Experts of a small language model.
Experts: 4 picks a token, a softmax router.
Training: a variant of SOAP for the experts, 6038 steps.
Below are experts of layer 8 (counted from 0) of a mixture-of-experts language model. Rows are named router (the router's row for the expert), up (a neuron's input weights, with its number) and show model dimensions 336-447. Each number is 500 + 50 x the weight over its row's rms, rounded and kept within 0 to 999. Numbers have three digits each.
Before each expert's rows: "gets" lists some tokens that make up at least twice as much of what it gets as of all text. This comes from a sample of Wikipedia text that the model never trained on. Tokens count by the router's weight.

# expert 3
gets: " ", " (", "ers", ")", "s", "ation"
router:519525468492469489512558464510552502502477517466521471379485535479566474584521607478528551472524518531548507527516485462535453564439487558491524473515589487398497569504479501466489503481532581501509519454444429457595552544581610561486586520518503486517606557417431505477580489577472488575497510445496407561606507431402516523529542483449
up0:538548501542324523557517528504559519521478495491535614571486494506482557552427493567409485507534411542393539614418525510480436439555434520471483489483476576565519519498343502404507546430607493459442369515420533469601453425588584548512540561492566501479438521518485539481451473438494470490679517488444506537523504428559489517480403553522
up1:454386545521530448433524493518514500503399507515511536497442528456544422516607463550511513449525473436446510505523474427566553462457462430521453523383501557437404500454447474513520513430487452513522502470547477531487415533440527540551486410454522459543534398536505524435515442494419497563464482493556477492453552517554471455476573479544
up2:499480491550502539440510496522526612539507480382423527506522569539466441560441586502497478384495519561577419567552510531465487511384444526470494531613479527448488577392465555439494506494455542476557507499494579560554491541480491481495523430490507633446540511426495445474438492562447509528421519485428614454526523515396535442470479555580
up3:465444442523590585505509441534468583590597494476441456556446495534492407509525507523509523530491448420527507513502410537587492498540443469455532511502579522521425531415542542561562540474558518522503574565506527541532478497517535531519452449604487464549538513487479500567580478476449495514472449485507508482474558489505444489454559501431

# expert 11
gets: "2", "3", " and", "–", "4", ";"
router:424460561611523444481650467522500479497485407490519405486536518556541497457465493563449430511474450529550446430516609513450439499551469485451469515525498612577601503490538537490519517584400479394498444520444553468540465563541462435578437498499498561533585408494619481454527474542538534537565548405459461515528395408526550524492549483487
up0:489416538486520520491464454520562493606538468562484502529522504495447540473448556427499530504503452538505487537444534534579528495559468536472480560489475461477451543472518582487481531538508504491496516446537490564505536576485477693523518509578465482501601471435504442438506602526408443533515639499412442575525447506459502533472468458580
up1:555417491461495453509500555483492507487349499550468516503595590553540498575468539554545466485466450608514529452488498459546454560502515518509449545563511542502531429497560601447553543441409509482525402415534522439505405521433524480442464501503523501463478436500524522506548457570517519462470461486577435510561505425533467487475537522565
up2:503483543362411495516502443396520530486489486529496431523509542498485516519510501476448488421447421533455472406509514461547518571509447473509463490420652498477558459536480579430520525549521534483422484531434480520476471430463455515538517477501493575494499474522501488432540494502477503519506503442520430611487571476538571455431538480496
up3:604495472594501529488508487449497624555465441466510511470526440560515565523401482577541500551483497566533510397513490514481456435508492517499470410467403524449566461561479467426532557528499572422511413515455616457533547442506387483541479402481589549544601477520468477560548599505458526476459417519475532536491459606485540492485529528590

# expert 27
gets: "1", " one", " University", "et", "T", "a"
router:484455468475542505523504473495455483489473539473498439569570456456468449529511451476533441528491554651581499396556490543469522347512513458527509585511579433466525496415484472569446471602479506475530563462469453525570469467500556563479510458488469512466502525470532552484501496464523401539519386476436512595458526496462512502411484495535
up0:482542419459544520435506501430468546500517466528509464530464520614513456555468512530517408544497554490454478525492512491520576515519481434555550558479457520517422490443501526476481512524520422517519528440530548435555477475520492464452530502520496505465531530595530588470543471426491406501582471511435494481519472560391477483535640413425
up1:464567488509520562475535530457475482572505493407548518590405495568539502518491477629497535465568470541498534420512488458564589470539496467512508474569500516488607573406490489586538522518558589500489608509518506427457485545545493554524460517449447575501540597493594522394432536498581534516427502477515456488504541518537552574493547495521
up2:465515489536481439527523480557474426459553564458487513574486503529518478519546393444492545513486495515492567455514585521524494545481520563443512556558604425531485473511529562544461520486526496550517568565575543610452511519609493537456511436532477486501488496549486480410454527465551379527358493553536489558454392474473548542478439552448
up3:487493554554381482573475510437532530471436406422510530484483557445491506531526476513534537445531435489469543444543471543525460441424504522446517576384509524464542459508564552564501530520441489410490466540547428479513476443508463496497480502414507391474467585470550529436397463511547517562476489492471458491526377608486486456485481512501

# expert 2
gets: "\n", ")\n", "-", "it", " (", " is"
router:499535498476505527519473544519571549484564518480466477430429428592533506551575593475480581482539596489551563572485536502503570476528586455509436537486493490526479617542478494475546500476573500557466443542530474500419531541372586525508484624479495560454608549510477547538514547426452521444519509476465461547561588425473516517600493487546
up0:526475503493467513479411478502531542496589531507561460530404521510536550489529577539522603487496456517482545455488483432579502454546487502505517524527484534551470562504458470535526541492590503511384466471506399473408494446491576520555512488506508497488598495444493514501590477521465551484440466488437426546497460495502564472557499471437
up1:549505462470629478485460498456561500455551508528484452595436467519483507495510467588519547469462508553487534446535580485423517401446504455422465560462506524477359529547492569539549525608523504499507460469424552503469467541419494515444517497477433528496517489487462536499485492566481483453659542568461513525545437629479535467451506466480
up2:514505502430550384572497492474462499490472504528569511478449450576488529541428435470557508496476551565529538590536507490412487506504490527606511540475538497537524586472531416420472546617444501497537479484526386535423576472454530567502504484518508547486581480498446538486512491450459401524530448430437531420540535482423537422608633487482
up3:505426505461405511463480500486455442491465527543543619481467539490566492583502546537444532470554434516558527598429489492518553484452478479469566502508518523515472502543478539424571551596491467501494385527447590549465485423503511469426445578468519484466475610520546540596470503442508437481459527401477452478453460447521516490480496532502

# expert 18
gets: "2", "1", " ", " \"", " —;", " end"
router:566471465531514542508449539480486420556551433543475528517524533518460471519413507424482529484578570492425553505470494573501517490461518559444492536511431492560552510433476541451484479520521499513500505424438496477453500429432515538587473433530402526478491489520429605513520581448488484454599495573450522421520504537537603465484467660416
up0:465473514498402382518490533452453463498449620481462491550459453518467496571446592456513510575576540424495391526532462521439463506553536463488482525518536525528478496485555516466504520530520505417417498464474464485549507519399454524504500610515446575539494544500564477533482432565554578505437511511462536389517496457585462511434425488441
up1:514516498432472464528475541462492456540460455520597458414568520472528548511504492508510555558445488447483533418500486451506511469525528479542549519575493607505460591456519553434554549466455480464509458472595492418545512602464537528499532434454551484381481486459495491506455454563527517518505535447512452465436525480461660468487408486579
up2:507342434490514477549475478553541485506540488467511566515467502430524504524435548481432533490477581517376494453402543492551446500503545478510469496465486474437539500474502559499444519589438561569531516536458427470618493505489494367422553442538452524500526486530467486533482581481450556412479463442498425457393470498481519565475581434497
up3:554497489499464462443519627464449487545534481497512589527436528587500480483451577503508470496472518489536590477440574577523501484515499468491423405481434442530456422441419479466562518493567522423491530512500404549503603601503451474470482526504547441510402561560624482442458500448516563413474580551454556473536518407469485582523588533535

# expert 20
gets: "9", "0", "h", "az", " The", " she"
router:500505438538503530414643489459413453557573509489530431563523535520435497460496469470476496483559469531592464534498451556527478401441461521497561510457506517477527518493464526548424491567572505521516494538545513405517445552517437405462458451574479438451443574457617549512428493465534522541525557545496530480497556483437500462536452487490
up0:532515578625544513574532546574553457512446511514577473609426487508476430598393459411433521494490505508463500412571516489478536476461441475344445533431455421439590585464569533460455554563479508548512526497480538509513543501450452494519569544493504502472522443467567537546485518554507457464464512513591553474466466464544504480490467518491
up1:491461501471544488434401562494459436498532506471473461592502614483478573421470514579507490514503489451421481585482436496509594550532472578542589438485528479588465541542515505505545539490525564467540540484551548600496579355468555398453535509464485512557526554418486488525405554466590445505505538581472488500453506414580451446440465489531
up2:442488496356417495552534499410504527540455407477446631622451549510498469457392558465524414519496464429550492550506488517599541482508472508512515472441520449468495411468444491524416529543437537586521488560453457470534509448565448509515533562500476393506538500462484509504506554524512398555510471507399518511622507532475481480440485531569
up3:585564493477453505413575568461499497508513499433424461529457518519434435516585512466443489488464500384551444427508445504459580530554559432507543536503522498417481433538510485477516519491544466453473519442511427429504415428503491454570454564528524462506491559472541441604451473594559534568469539419542481501491509573540551522534436479492

# expert 8
gets: " |", " was", " a", ".\n\n", " to", " as"
router:490528444568480580511489548494461531549519472395583565518614462439445443489542510454514403467361513508483502523456364401448468557484462420557485528490427495538539401539452505462519480470420459589435539534537520438515393572514485547561527573530552534543459584488551506460523472443520547514426503359560480551520413563478487497556539450502
up0:563484501539543465475438491553521514514519390497482518553530531473496457538453361511494459482447503573478392541463488542566637487634460522541370542525550566537568519467406468465520540526638583447440531376483468509431446452547555499374564531492568444493461506427420510459557440516515479435470410471478596505540400466502449483531525542459
up1:468575488477430509499545500483448448527462508483543445590520507386514425500548519604427444535487423468478480507421441464502443536500521518524479506495504431457433494460464535375538529587484492473480531443444469476511490466590494436589583547468489553569530498499514515498478575514525592492587543506468519535434568556436556421416544417497
up2:545465511461452378512489483518557492523444453453500500482471528363451362512449501457460428549489445454545540427484417389434414590543487554543501502558500490460518376484465399473571513543439572564498564491523523536514491517461450547587457485491503481458499592530474529537532528489469466484572530451534528480619491460505539506593516410505
up3:453496488442508488433457540509523449484573501500501513550473471496502512429608518511476462505470520523371444404584489577462529595470522513564442564494516509542518468584464458514411535553477509424586567487514521548591474470521587486509535509516499474466534491432381540534541504484469421446532435510488473513423528509528498434457535508439

# expert 23
gets: " the", " a", " of", " for", " an", "9"
router:452444454569500479442508523482537446427521519551448508534491471467524476515468410528468532553474526519462417431466481587634486516461587540400496498584573474542575501560499430554460500536498553495430435473532424481455537382450524437560477456505527395537486462484560434479392565535566467494468476579417498511524519544499507567456454544429
up0:579400509456524523498514505414400583520502440488477560416506592373472428531545370444535428566505508463468476514633515467491460472517492470487484546488482541532462362536498552467432527575453465476421484494458513500482490539456548323541429449423486445476522457518430494530436490611449535551528547499460480612527527519511505506521481463499
up1:465459499411475421481410534427429531477535568478475559478466559579468465506521534511448541556556485511506554468471417539578440507544531485435553418445590529482522492467448398411544529542428517542413427545470475538522484459461575532506424469454536471485480496605459534470490424527524550488472435432469592541437499550470456531515531450572
up2:468475539460472499544415565556439401436477532602559414542493518524524444522447506445506578540502480531503511483451472505432473584508425635380506544478526596476485465421488514473438526531528550528435522476586514484464543485519554479524477545501473490388461472540557474502491540425432504445414505588485549547476507468525545460552464458522
up3:550541403481455422523460483467508389481438539559503548461555456536468525506437437496425497454432480496465518555518560458487516511467450565419426578486483549493485423568505519463515533585520436470554501469478486482445524499485501549590516578517569442436487432495580438467551609479586481493481486596469527516528415517484515523446511446497

# expert 28
gets: " to", " in", " was", " of", " at", " for"
router:457513564510393508461462523462485624444410536461525634498482551534669541457486443574507506440488512494409478462481453515490418528519470590540534523448495524461429451556494514402498471484536556391509465600490546482542412535497507540454574480548575456570441477434529467433512487508489525450470522526678511548431512539517453499480619539523
up0:360487479473508471467475480475482525530394471502478583536440412500455512503532521584477478430553577423460575459501470448500512539488599550451452478564506517561550565416515510530616541453503597422445475510529493572530504499572586504469572466454518508535531490492504467502458526495503543501485542550490491463480526457616505425566496497518
up1:448488547495525458412510494478434447494467530591567504485535508459619497547523503550465496505437466347454498557507486450493497538473590527569536543515512403594629393392544546451449509508522517416454476552545430458450445482468463554458537474508537548502456472507539509554506467532527554537506502484559523486435529547553516533499532516445
up2:600536483454504403447448417493461446538528571536581538401425591413556420512463493531494499470472527502491503481597394578646489434462420535468427565577509468455454473454560477428442536570487529542587525516550431489483460465563594584471437494471503491484470419527391448526565450585486546530575469452481498459485472513564503452504463559574
up3:529454522486371497501570562514457532533492630590513525509460504454617525480415519477536455459503446381492534442537548495447458601513575547504555579400606486534490456443455445433609523545575550420474462474628512502439504506530541560418432562552462613439455522495559530468512487505543505507480510487592547511414485544497527485479514423488

# expert 14
gets: " |", " |\n", "|", "–", " T", " |\n\n"
router:482473463514397457449430532508543506506463520490470559534494495468546514416398391424538368515503526431563490471487499425458507561599396583446530540534415506499483496498429505497473507485380380481427547504429499464501483464492531476457483534506484490522499454562589459471476472480516592567637480505529484400448397538565471560538538492489
up0:572469561505499381477475580509574576549482494556448517514491482492520434471492432484543465471535516432482440562496385472502548560546512486525506464445472609448518505442449447517476508477465447462509589497520417551514583488515529587427529520465491466395516488573521598488531555590417546551559687506527494513432440537472506577485490514439
up1:478519430617455434354491469506456538560520569496508434545421399563545524462369549502454501556491508446524526434515431465507496547516481515535485502465509585576564533456548530529451516536569414404549520482467464434546568487543446518563489423487454512557442410490541467502519557464499541561501461399545498461529464447439513539463485452523
up2:500497476432431529360494448492522553604464498483441542503413575434488536479427494507440465432531505458492484469526378456585507494484513405497457563415447550556604513587498448470546517394496548465451420521526492467498425471477589496497532466556494499481555471438509563465506471575504559481480554547394564513418489514523511527478567468477
up3:553450469570482559492453516444506542596504463406527423604582512390535490404509508496465469560546589606494534491598516529454453530469404535490529521531435564514488525604454475463500522433417467511454534427473462489574492532499470503551526514538534508555391478529566497392481524490481568528474569408579560432454482436499470540532507491507

# expert 17
gets: " ", " |\n", " (", "an", "ip", "ang"
router:446477547436521492465522512424492477536486467547456479436584502612525439546476416564503497449508507525516505572504491447511549536484453535474524505483418601535550503536478471525457470526509483448489512481466548557431454500507540554463507481540508508505518498385469450475520500570473510537575456487476503510511517468552510387434527575492
up0:645544511416487384416544490436498573495462559525529580539511471558495402468475528489503428538490555608524459450547450498484426462486467494457478525506508484505523524448434403466424548467587490516517560474443509558448509505450465483446437572468523454522522473479461346481517550525494545413538458557475416478493498486533562493559502531477
up1:514474502533502581517499470463493532580501514537451450563485532459565508551522517475475514484457547605536488494501512508477494558541450521527496529500533427377495584419476503456627524536532490451451383489516419523555512475463546646533563376520473618552493524529519515473467570478418385455507591582450396493424462532474517442483472424436
up2:509513524530522573469578531502537406527524389451544510524470450522506468604523460444495493487510511535525513513383454473626554584547434602583458501490554534543469424482477430531447529538481469513451498552570514486460483483545426491429501471477462507481490515491464520485537619510503459370485509577555475509450534622523517490517464532528
up3:467439433426532477481433555552501505526498519472531488493575564485489508516515511507479556475533611485320497525552384575557584501522495501523567463487402504511535427502388551494471519514494530557544435441548474521445428530592540569422481509488461589479507480494517493506551542561537510530409519516423508473406394512552542465514426509523

# expert 9
gets: ",", " by", " for", " of", " on", " to"
router:567608539436467544499471462565539502495571526513568513442450454463435540547531540493561462565519461500479608501607608503489472498458504448581484538452493563497388587500500465520494483529586518479447510419431482475550515552578622507547521415356465456484508394511518516463479437491560472466433492457544472534470578434513561515532453515460
up0:474491563475523566541449547527451435496471451521496507470560508416503504490492526535521573505525528466418511370459536462518478535548491468507412556491457447432496526472496533501549524509448555494445469535533482428496551470480496489495469476506530498492541503506477452382505498626454508571505510483494523468538413482543569476506518493550
up1:508570540452406516497454479497482393477507520490557564584469463540557446525368522495490426571555620483440544440487502511510545502589476566528544491506420478500461517505480540455452508593477452518534470460537380558466567434525522584549503559531526652518526581495511480498366511471561497547437548563513524538479499455521520508502452550463
up2:640480460505435559598482485504555500515639499562514530521495444450508540582587501472412472515517436528450553526516479440550383497532475505504483510456454462454365582531544549434453513399566471562449568413504513503571533426522461541430484430414476494430467530503471590493575516521521568464443467407472528481479464507501539459522481486532
up3:498517559520515457435535567473440487511498468530466516526491391522481489570439427444572513533568542491496585454538578558493431478508519503422515491520515505510447468540474547502488544523538569486422545452437473526519491513509537497557553491441523425352544481488495545439489430543537543376477630497444585551483437591505508496527471499524

# expert 16
gets: "\n", ".", "-", ".\n\n", " The", ")\n"
router:450543572480572517547486502558471545477634538451526480536529473510500471603564484493496605504522433478484423614477515516422505502539546468548457464469453524456475535514451472557453504447594566568583539574544497500500495468445427534449603484455511504477558552568412457564449437614450471484480543469450518409470498506441562576474463445505
up0:520534498435411553482539536431473534518539524495537562431537508528452536524476479585499468533528579454446558488404446481494521481608515441474549508489460429519502550438536425494564528452501550416525477433539379554572503515551455515488514469440567449472507537527486465578463482511456404510574523505529485470484429510480601558580504535469
up1:527430448539481485525511508409528453584522558562522432613505408541508465597468381565544502383525521506467523516466648451437488481536420516469438535421433517451420512398480421544505513551457534528521545501478486512451538509499514528469520489501483538464543536477530484639499523455407463518503569399484552460480507516545516503492457497447
up2:479525445425556501523581497459517468586601439488511462520508406457528440519551478472579550495456417478507427553497419550523575546483459345554456574511546538467532481542468478594546522551529443520465427522502478509402543430475517520448522462438421549531464475350451453484539496542505489568518422481462557415525485488471609452604496532460
up3:444501466574437560485580522459417530513491439530464491561431490505608442456524589505431560476478469624554509581549527517457564547521481531439490488549607461490415486442530583484582540497539458533494416527508538518516528490541483572470538509469522569496531585569477485508389566576485547459414494549507499513478547568523466467519450555476

# expert 0
gets: "-", " \"", " that", " (", " to", "'"
router:455427455534418541521513421531551522506520532494511526472468533579544556488489532449445525475451485586559483467491460472543576490445486494499463486505449403405407490501579442470500488400482534417614561453554412476470472456506425572422626471527443535509446480528459418505510527483538547528440504439522572446434489498554474441512585516495
up0:477511515530524484523494492561567502498505492452561539507510549527515517613443425541564532534526460510552407507521452420543562555543463532443484462455433550507511455483533517492422511498476537452547614510436497478463470436507459531453495521495503494549426470482561589481389412590456521481555435514430624404419428558445512540324526559543
up1:496455453468500564523485534544599482506468443390473505612491451445559447500526475468409476409447580518526591449576509437527441539499490443428571517478518436485530472430460494492460508505515468469445478557474494553522484463447506491467525505520558536582480446502523505466475570653595496440443326456563592477448553519537481471517427525525
up2:477410427477503468381571534558464469489535557500417477584465529503613490435488530506530452461546520484491565563520543481471407549424637526472547462449491439472430444475434464480580504444525549517546511481604489592523434482602428457452510553452462547502372500415633496454446476504485517505565522537501522561454536644560538491591532542472
up3:509469464537566523517532481397519541569522425544441569469510562478495508442474494468435459478399480557539479542482432450466450565444501479459490623527487441501449501484547469461483564530501473581428490458546576492536430574522502557504510466430511453497438478502474436419559439553539673489526488510515492483534498529474591571515450496567

# expert 29
gets: ".", "\"", ".\n\n", " —;", ";", " –"
router:608612496512517537451469489462586470496528475484448657510436570550500476537455499508420460516481509512550472518480520463512571490490473552512435464571493387479459458475514387494504513462526463408566550440532558561458489451635468455539509477466490457479422580588451450550434526530564529529486421462510586437441546474543561505578510552537
up0:537474555573511518587514557484562518497506543419472551580514484593447437439464597469498484486477456509542522514497522495485568551520453581417535522563480496537472412497503412517473525531466492420551433405495591555607511427582499502599603482409621446462456498460528477500445443467515505570560438499493510359432478474495586448550452467479
up1:484600463474445480519564577445582549529548543681563472611594500506517470497557516502485486480537481480508498509529419473482510445443511490445602448480673494522508452525558507495560518510513421520535536469521558651554566532603428549505402416502537461352465433478512621501560567478537455388482404584565512543515479450477532478499504448539
up2:537494499473420477442543469442393467497540499488540509473487540488514513394452433512471530468418399527519485489501474493585540368481556484445472507499410503546537502432535481389437553433445430340535571554554465576512484456476474522424502458450493497479521486548481494525542516561452544446433465468527413530581506521494538504503360523535
up3:543453341475528554634604479511543549421413648553485467483519443430543520534459593506533537501534542461462578579575576471457551518488493512405477504524520465560518546464466479475416509444461472529505521443505499507497387434471529528460399521521563581515370492529524467407489533466482384538489425503580559468506500530578462448570518495616

# expert 1
gets: "0", " ", "-", "b", "5", "m"
router:462460501436586596460486454497445528413494568560483476390396402461521508494512606463499591483472436375532509482533522525518503518472460550500509478526460491559401565491592593457547510485527500508552490488482419552442505418444467547460502524432454530470521518567421459468537501568470469512418519548419469516453468469560535500532527437562
up0:517445479412513509494534468466630527480572434386580513491432528421516447450457488442455584451492426452524559469514440524424542528520490402506398504423370444550566458562531579372504556492480457503457491446476553538471477496391489469459539559556413577479478566503511484444515475525543509398461542479426533553543529493529585513578496457442
up1:584486493482483457473573507409532478487512508574583591533509508450445462491505532425543548459543532574511501463476428466567479485428466543480447501469457497457415540428451529507541531555560462492541555544486602509454559494446512588478517472480423560418566452565543533480592549545448522403537510480463446474443437507419484574423521536523
up2:472495535486511491454488444435479536448591529519583523525406520558454510574544403537484490528449474514496495486519411534494563534460469466498413490397452500535487460453590473444500525475527424511504449456547491518510470420476457484490504486461494593464432633447497449464473537565457479496468511502453479509462448431530553509502597424437
up3:512429461505514583512526556446490584413640499631442531532446485545522416423447571503499491475520452546496519444533489357514484585543463491457570530462517541504569523466474473569543511495566563457443493498461539391534485443466485512451500449416525479488550509453445371494465488562470515410520483480523560456541496542482540537471463447541

# expert 7
gets: " was", ",", " is", " to", " be", " that"
router:454502585533556479505461455478572498583452467613496480369525455496531524540484586577419550463538414472554584430566570474492409404411441516485526573520511508550521551508529484492455482378459543512503520451519418534498525545467516580480489459489493610468471440527477527470548428445479558527565530532526481507497493486522543448580425600505
up0:451513506480445454526551487510528529517550509534498495542377520447509451580458611475504529485432455528499489545637474480467549570455548534493499599479491446486528542487393435524577507593395537493477513564523490522489607466547458540374476496503606527480502533577493419533531569436507438542503424539473514474523550510530530486545389525500
up1:503506480488407459489532535508509457396542484462515474581496579575629476456504472501524539506500499518473472425525511502462529502543455343502511518488569549412453484451591447493622517549499470474447442463606483481510436544569416597514611533478554491479462551440461529575491578448529508543436437471422478603477485514440500457473564422515
up2:463480634534506396482482461462569561553505465559465504458504457562509469516452599555438509403476446373469516430437523608518410477485397383557523635462531449567476513404441537506498516561465369480487588556527377494539579543474518461472526482589507525534442503442438510503506526505552411510475521583479469559566419524532502468532483517605
up3:381461363526509474505634458430446487543464553437388521415561512499544566475423487515467514518481476453494486445456483460567537506507441525490424530446624553526468463482537438492537536471497549473534474602457511565518467467524471521554499478482491498463566500623503512532568508514511498479469433546489568489509441495492612507482500561481

# expert 12
gets: " |", ".", ":", " (", " had", "%"
router:483464407654525450516594484512577541452464516497457485535575559472525528498503627521613414504410517506442426514503504474507556533436478455472510494524572577425469428549520524545472509552437491497540441489593412508526486455539500487476471460407509449435456510442500506464595452552457491510509575532531485463414532504587409532487506513468
up0:550457588489497480570521479471531486409534449457471500554520517502623390514440448416510554469441523484570575466494475441447457483571428574384490461466506527561536467480537543463466520479574480526493527469507562525423501506561535390489503500462609542511479498363428486490503520551492666396519453519485514423507503501563528488568503499436
up1:420535490509563582552409543473403441504565536392458508562587524581545391579487576479470537418478639550520554582511459475461486471452455507451582474453462448515508423498480471459470537483512626444555514563593423538493393392508476476523485399489513546454571508550518495468493512538482513440480550463456481533448499451472463438510446494429
up2:524545462501563478488525549525512447556445408529528489484526505403452527465539549442535519455411537374363537592513458536507451552512467462517421521472476474490548479490456637561473569427460560506558566539510494479398481465424403522519453469430471531488542582534526597450485451471510519491541512424553472457467490512529457435453508490515
up3:584483473553464513511517540477543536457538440452518475556443470507528455436433472544556512415404512444470444567475503518490511486509574467455566546482494630466436422441504562482555535526436566477517495405597486535466593500582526566437482524440462466485477431494475437523588441479542560488467456454473502604494565523467485452536454548503

# expert 13
gets: "2", "6", "7", "8", "ac", "3"
router:507480568520456481416536492532542464446484501577473521480522502482394511476538497478408497536544524500551451447502449611540448493518492488394440495556527448486606501465426525376512469441454494546512548500467589538542495515470440476486513511478560481566530523522461463449404451552449520508533513536520491493494500516558523449509562431434
up0:584484474502484462411363509594488530473464482488480518438577362476499423470438481440515549584494585496485519477467536535417410499480531514534456501467589511516511485492555567431520532525523586482508529423570456489513428469544497569485474467499480478543486544549454442522499619516532510379497482509514433493524409509494509516525506560505
up1:560559518458401520515495516460522372595408611510470396436465492427522556455470483502458394465523567484504519534467523630521461529515450495401502461479411459514482563459452386448504541530456363523441497581484516516543539484454578566414456480435524384499558449581486583524517534508467481546504444502528568533428514501596541497514440492522
up2:511508562539500446512517476490551552526482480570482433649423548492553486499482398461526471462482452559550515441507497537500526532486538499385439541494443565465470488441528513457437536425442512565484520524489402536437545460420532549570522556492527552545476623411535493461497460464481443565476476543488601545517506568458516451509472506535
up3:441478536494463527431528588499466459504499594541501470457412465476473479579454577568535497587514512472541437539526525502499508555568455537488490635408586544514541519444574490518484555507446500463498515502527505533535531517468472508434534505506544559500508568451465581482471427450444455610524527421480402449524545462475517534537467476628

# expert 4
gets: " and", " |", ",", ".", " or", " g"
router:457523563559505465510588506464518551491447402535453441495493507414466597416421478447493456478423504457422495456613543532452463614517469503485515502507583472481550421569542496446595497394375483538461517515445470523427589383584493554453387459458423495481436463451519406435584463460486565477481421452548543456466495551520460557409464386483
up0:407424565477444416436504510525486443466544417554465503415595495556481442493452478518454534537489476456401499541461467530519459533600539521537469536462516522450539455468435436487534518483477537666413507535633493466409367523523511585440544521507542538477414452439477530458557536534537550463480470542444507585500522572558493438597498479531
up1:581488521401558404524555552439502516545433424495538534613469544482543516444467375461474459422537563513478541509447430534429510562436504359507534510518505508509461512436546572383544529414466480493525429473456444517446545517494356628509502493457400538473463468499542535528501505456497377475531538497512476555378501565508579424538511452491
up2:466507437577465448488508514513480491537540474489560576496488547525527538435472482414408509480480473543488512513484521416431503570474446526555501545495526537478532396446441522522583549493524517537524482488490485517427583465499497520443501443341472517403424472506471572449516596545462505417546478478342427429484620519486585516484548339460
up3:570553530534444487434476473406553458531577467480515518569486516440467529481417513592506536481500549521537528472395494536469478610564502461494530514536556513540496451504452484466408542566475523516519470524524519534478486517530517565531484450494454442537517535588516558534509606499528492489526469612483549487464456495490561484450545554382

# expert 15
gets: "1", "9", " his", "'s", "ist", " her"
router:562571546544554535525466477515434479546491472505452427488472443470495562604533486541466485497517463579483486450487468583447514526569571528498514524511478458532449525547437402534475486461594402556484421422570405498526523497508595498489530408555511455514482473475502414494531568458573538429431432469468489473462494615460510411536501488477
up0:588472452528571449509483448549514432530564460479588472466460524455451500520434540536586438497532385529468554451544430521548501447559475455465525538483539537485440536511546456541526524538480583512426459417481465583446439466530545571491478407411455477431531470504560542480506445375486510473430463520472465480432534477562473456463598564492
up1:482470529484423471534434489433487496548514497500479483492483422486484487501544464540442496527509377500463554504418573514552536436557444487499462518464567528519476448517386529511506513504498520468464563428484562476497457550527550515497563494406442500454553465531534448427489503422538506417456459511447590475488502523493564540455444592530
up2:471529545520486495504483517389431466522538448547423532550471432540540551523494520520506493496535525519447559533491504501537552423595524626493515377486469544473575527545507488495505534456567472577522416525489558443449526503499483601553431501480487502535471547489490581429476603443551533487550434571391496461471596557453539536463523549537
up3:640391465508509521484462448441366523546466487459460450534540472429508476524528575500487400586469503543405489473557525486535518471456521538518622533481512553428540536439426486599614537525417495484482392462473487563431515397498510492499520450404596589504411447519546439505456595493511537465549540515514512516499515543475416412521475455548